{
  "experts_per_token": 6,
  "d_expert": 64,
  "hidden_act": "geglu",
  "moe_layers": [1, 2, 3, 4, 5, 6, 7, 8],
  "router_score": "sigmoid",
  "normalize_top_k": true,
  "routed_scale": 1.0,
  "balance_bias": true,
  "lr_router": 0.00206,
  "vocab_size": 51237,
  "norm_eps": 1e-06,
  "beta1": 0.9,
  "beta2": 0.95,
  "max_seq_len": 1024,
  "max_steps": 2739
}
Below are experts of layer 4 (counted from 0) of a mixture-of-experts language model. Rows are named gate (a neuron's input weights, with its number), up (a neuron's input weights, with its number) and show model dimensions 128-255. Each number is 500 + 40 x the weight over its row's rms, rounded and kept within 0 to 999. Numbers have three digits each.
Before each expert's rows: "comes after" lists some tokens at least twice as common just before its tokens as in all text. This comes from a sample of Wikipedia text that the model never trained on. Tokens count by the router's weight.

# expert 59
comes after: " the", " a", " The", " his", "'s", " its"
gate0:478565496593454493534488534472472549477492567541480484495511553472441591583499407522521533521536521470492536501515512473520530474482481556494493482536496531513477527459517512488562563542531492511409476487551523499485506553459491547508498493548487449541416500509498470435501522477598530522514469509476535498554451471524490489504546538435425438506459550494419517426540502496549466535510
up0:439527421546484513535452489480517499528507536490518514446505515443455490506502453474506514529477532520507454538510480456519476509532445486464362447503453546493505539475489563517484451461552484519492545486618436484514472459517565498529479587501500530508489468445446434454531552470525523537494503505483501555587414534512512504510535577537486484561479567398509502512524452554481500502571

# expert 19
comes after: " the", " a", " The", " as", " an", " in"
gate0:509512527545488498491423433450501469466464557554516468471556530506490542482438511484499486519495503588513495509442467460543462531489536573508581454444495533552542503452474551498518509518564547471421500488585467487540517515579527530518494529496572488508452510489480495502549484467480532518444481436537606512422581494480526458548483504497438462533479508464432428486538487498467457565507
up0:500530523547507544519478466449578463516556522514458501486578560475505490415433547500532505548470472573474496467493497477534511514567533556533522435442500539572565575516476567527494587568494496512480533510575502526535553440518565592571488479491495490516442470469440522467580489510442535466428524459471518485437448484503510502558496527492497478502461555484398461573501494443492471509493

# expert 13
comes after: "\n", "-", ".", " In", " He", "In"
gate0:484617569486472529547525419487481448523459463492479507514456592508513518521503525478520508545470480490464576525508510445491540486428477493565490504558578523436509542455490456544488419547482492462506501512533538437480546471496470460394485451486518486486502489506491457483518471484524521524488480506451499551494422443504532474500500530500476534482515463496465501535458596468514511526530
up0:624460528547521499527425529472551556473459532513519439487517461453495526531525578500567447463506489507495439422489445522496534559524513474553516450465403522530435395595515510461540555443523528489515526512479461532449480472469501514448416542497483506425502509554490579502457525509513458475620494503512485442532577518525477500539457431528460511502527482573528447514506445470479444477478

# expert 62
comes after: "\n", " |", " ==", " =", "===", " ==="
gate0:487505466450556492467470517493580584528514507480497503469483515529493529473459483429504484483487512431453504468361566462533517472427512531458534452506444481529589655560509454505530503563475565505578450513539487504430527538527460507507480580495562564509512519498522444483591515499468479556483391537513480543529470473506542555578472536558555481544522522529450476594496536459510602496458
up0:474549554490456462523469470528474491507507522486527455543493471544509489516521538553475543523446524477513589459565518540449487507520527454487490551542509478467465433507527530463516525487494495485445511520495522432520487469479470481479514454445537505563507551479526504477557531513522511446494453475493483586468550467413481491524460475483499486484510497481495460440526397517576424491505

# expert 21
comes after: " ", " 0", " 1", " 2", " —", " 3"
gate0:557456424494454498541507435565472540538512508538386487475571583504500481593520536508487445503521487498536494470506495518556491558569533485471469531477490463526440479492438555482535509500475523520542499517518455556509561497455513515485473491524541479507561529498389534527551509489439450565426513463506564484494561463504495541428480408473512455479571501494544489514496494503549496486565
up0:482498582437505519538568474527496490493557486494562556521479511524478557439511488475512490506497496484505467557491543481482409496534512536524465446545489514480533505450472474523477437425464507483491550487500502537511469517484533502522557555508475528515476518514542490496510505454449519458434447460500484508534490448476468507456478489469462489539474496459528500467548469393498432428514

# expert 50
comes after: " the", " a", " his", " The", " and", " to"
gate0:505471532475535529467487489516498530448455522483494525545480460455533527398542515485501565522437552552500419447451548516529439437523456449582525573584516533493507501494477512535518543562507535489477443518418427443537516500501542508457496536526465441476499420513530432493500481481466538464522580486462519491503464544478485490525541462564458461551430477476494516530489496541557534457458
up0:516506541554509493405483495406503504446487473497438472494523492522500451488528480438544510484577497533509465512507487555557536458468485479436414455521468430428459463511487533486430568553507494524570485526529487515527487551512449492536505534506480507571468482469441533520456413470445399502445507533495616492486500508472504473507565454513452525487524514494520473463533527555483482507463

# expert 40
comes after: " |", " a", " for", " –", " with", " an"
gate0:477563450493531521528429500441576488526472519495473455462455523551504460465462491399430494529561471461454550435539546479432519451514604513507539513549458459520523529555504551554525469516496541478456476444469485521534466492464464516496499508483477510459574495502481512463438483452552426534528543533533483476543515466449561439467472510507501451610480540478495541513443503474472447483483
up0:527483513485461489491601549571501498469522482566489559529537457509520497511575459548516570511474500537578445448493548511564584492447446504536511496489477488462446406415489516506528517489450495430566504556531486524506519559525572512482459419460490499515465461527557488525570521544412542468431441492546520470470462430463471532513569514526464510452519505505456500482540478492533507556558

# expert 29
comes after: " |", " ", " 0", " 1", " 2", " 3"
gate0:550505551455572479546467514548485503443495496474571489548530527533499494532483531458468499559506555478515463525450524483415505475563393444552499545512535446501478517513460450543523489501480492512479446578485509506563514478508447580486458530546600533622473438486476451479525463503516481507512547526511476481585523554469480382510500468551506480477490451478475517547481591423508470479506
up0:500511544484459531497540501510497459526557524499452447469439458488472541507459490568538501496518463514548470557582517494507507574448525504438560414467451556494461488487495488515483539428555506444471558440502505498463464496461541552470492531505464538463483544526485560529529513501484562472566439498472486524549493572493529525420498478506491518527518485586498426403490459606498500547503

# expert 51
comes after: "\n", "-", ")", " information", "Personal", " also=="
gate0:502504497447482425572445501492558480489498463519490439492518467525476526450478421519471513517485454544459475422525462496428562513507533542503557490467492523477467494501469468487502514424453486526535492464487509536483474476429560518461475532441541482523510498551482513458515502556522462498559519467515489435445540496527458483475481498498494451490488479495514556452567479487534546503446
up0:528525556436519494442481493498495555486516535439491551521444452457508482491501530498524559492397467516537508533456580527498478441516507458540439535519453498520446512458470509466577446501471425477499452510433507516531514490541464497484518520509494442463527506503468503498547518481490480517564397486478504568516437544522497467598484476511533539429528489554481448519422530515507511470529

# expert 35
comes after: "\n", " |", " ==", " =", "===", "=="
gate0:552513516524455461526432542540529525463527546480487497500520541557457449501568437528518498481486481488485474498511444462519578455508557461495492522444563498494536556512493479534515470511520498504542523488543497494464414463492445467455487493477528536513462499500470596511509455538435462575448510529499528494489456535519499467539575522471491472482511456555486510540471501441377458509507
up0:465498527515522430503411487516516511516493557497439517488530546584470416429582396509449469486524522411540537487513518450568570445564571452476553473417573525526470509561466520518537519412482531495524476527541417509461494497478495479456520493485501460483448515448472574561515415535469477578460539438461452409493506526538517507520512500576476442471447507514493521476515495491463424500530

# expert 16
comes after: " |", "|", " United", " /", "9", "6"
gate0:454506490411554471539464514530486524414499510550478488495499465466466511529477458465487470525477526536505502535494479413579468441502491430548509477575515499506551528596511476513579446478532547510531511469507430449456462492468587473447440546430524566465535560552518539540419540481543532531544511503453517524528533466475571528461454474492544487435519474447530491493511433504490529508424
up0:519460550454405499502477470479476536486528444497467504480532512499505495572412499530459468512407547473534492502475511512493494436483528482463547479532540503494538535540498395489484440526492515441478563500549433424482481486488513486482486568512447554514519602462518545508414530424557625559492538504447521499541498412476569589486413471450515483471568518503494444546535498562513482536469

# expert 6
comes after: " the", "|", "-", " a", " University", " The"
gate0:458502488534504529445440511495489544489495452467420524529436479501513516474579534541507527456444445532478522502389498435501453478539471528527480472539551527573547515486492511509550496441501514504521509509460553492415523395487464498491490586528472415480481450448505527485458529509469488497497466507477514475392507458515585524567485502496547536541491523553523521471547443438519597522559
up0:526418547477590531481472502446512475589517531511556485516460499534511478527518509550527503524518555510480576531481530486490440495457517478482490479562481487461446547489495461521453484486468537483480478483482478486515531557550576478486505433522407450432499450477524505534480463443477456553481543525476453567493515531413537560484531551457415480411525471514462481493514492517503522465549

# expert 53
comes after: "\n", " =", ".", " ==", "===", "=="
gate0:459488489494478507521445452530466441488488476466449464514457517509498423491505465457524512532494555497446505429458445468503433501514529530498514434524450478495545460502475528473427516529491479493570476493497509502493515478472419484503430522502451482458502530499473479456526492539568505499513519522560616497506414408522479435415528483551537533497486517562565510530514508570538498476551
up0:448507479482520559477499497480522503541485552403449444549583496479548443476509448460436489468534585462442469396452443471544490440489502539530531485552467453484525536487471493533489560553455556447471460498534530550508470541433423447488541491539527512434509481493409475441540449480552538469525467524504550546515429480515555540421538520564482471477450499528547505503470507497520495426501

# expert 63
comes after: "\n", "|", "-", " Preceded", "=", " by"
gate0:484471504420538475504448472501521489507432492526517517444499538565515506499496446500469525438472499448462493499508433502535520520507543543521520465530459475482425512487500508487475505479579522502486453454477518597515482472486543398544471496468514525499540507517459472523550552447530453541487570515567475434494527482413493505431475554535512445534480460525474579534454564561479429528595
up0:485586535530476512557552543568522524490511528510596544486489430473545502517491509501558520499448485502533491543554510461453528544491442497499507497476436519584513473510572516488498464468393497472478519494509537461497397556541519599470439507479543574602466558502580486375524484437439541514426474527489520498483501496493499542479486446492514529478528506525420598481504495508508514513460

# expert 61
comes after: " the", " a", " and", " of", " for", " an"
gate0:448515477512427457518500493457512600568455536583477513490500501528485457527497470465484527472392537512507563473497538448593508504545471469469487458468516504501525475438559517437471409505499567513516479545505519507471463476524474484503489482496498521492528471499482487524515497483574520470441450493564501451517479516474508506547507483424524450515535483422544474535533568511480451526512
up0:492528458560446542534524552437514577500475561557524532524447504510441443565546490492450549503446481494486582517464490452547482557486432435490513498497460498470527501513484500451464475517528492535480520549482505466434459536491416463523503473464510498499515430474501440486542469482534509548479443535528450555530488479474486482585529487440482452442503522470588486587496501455469491490526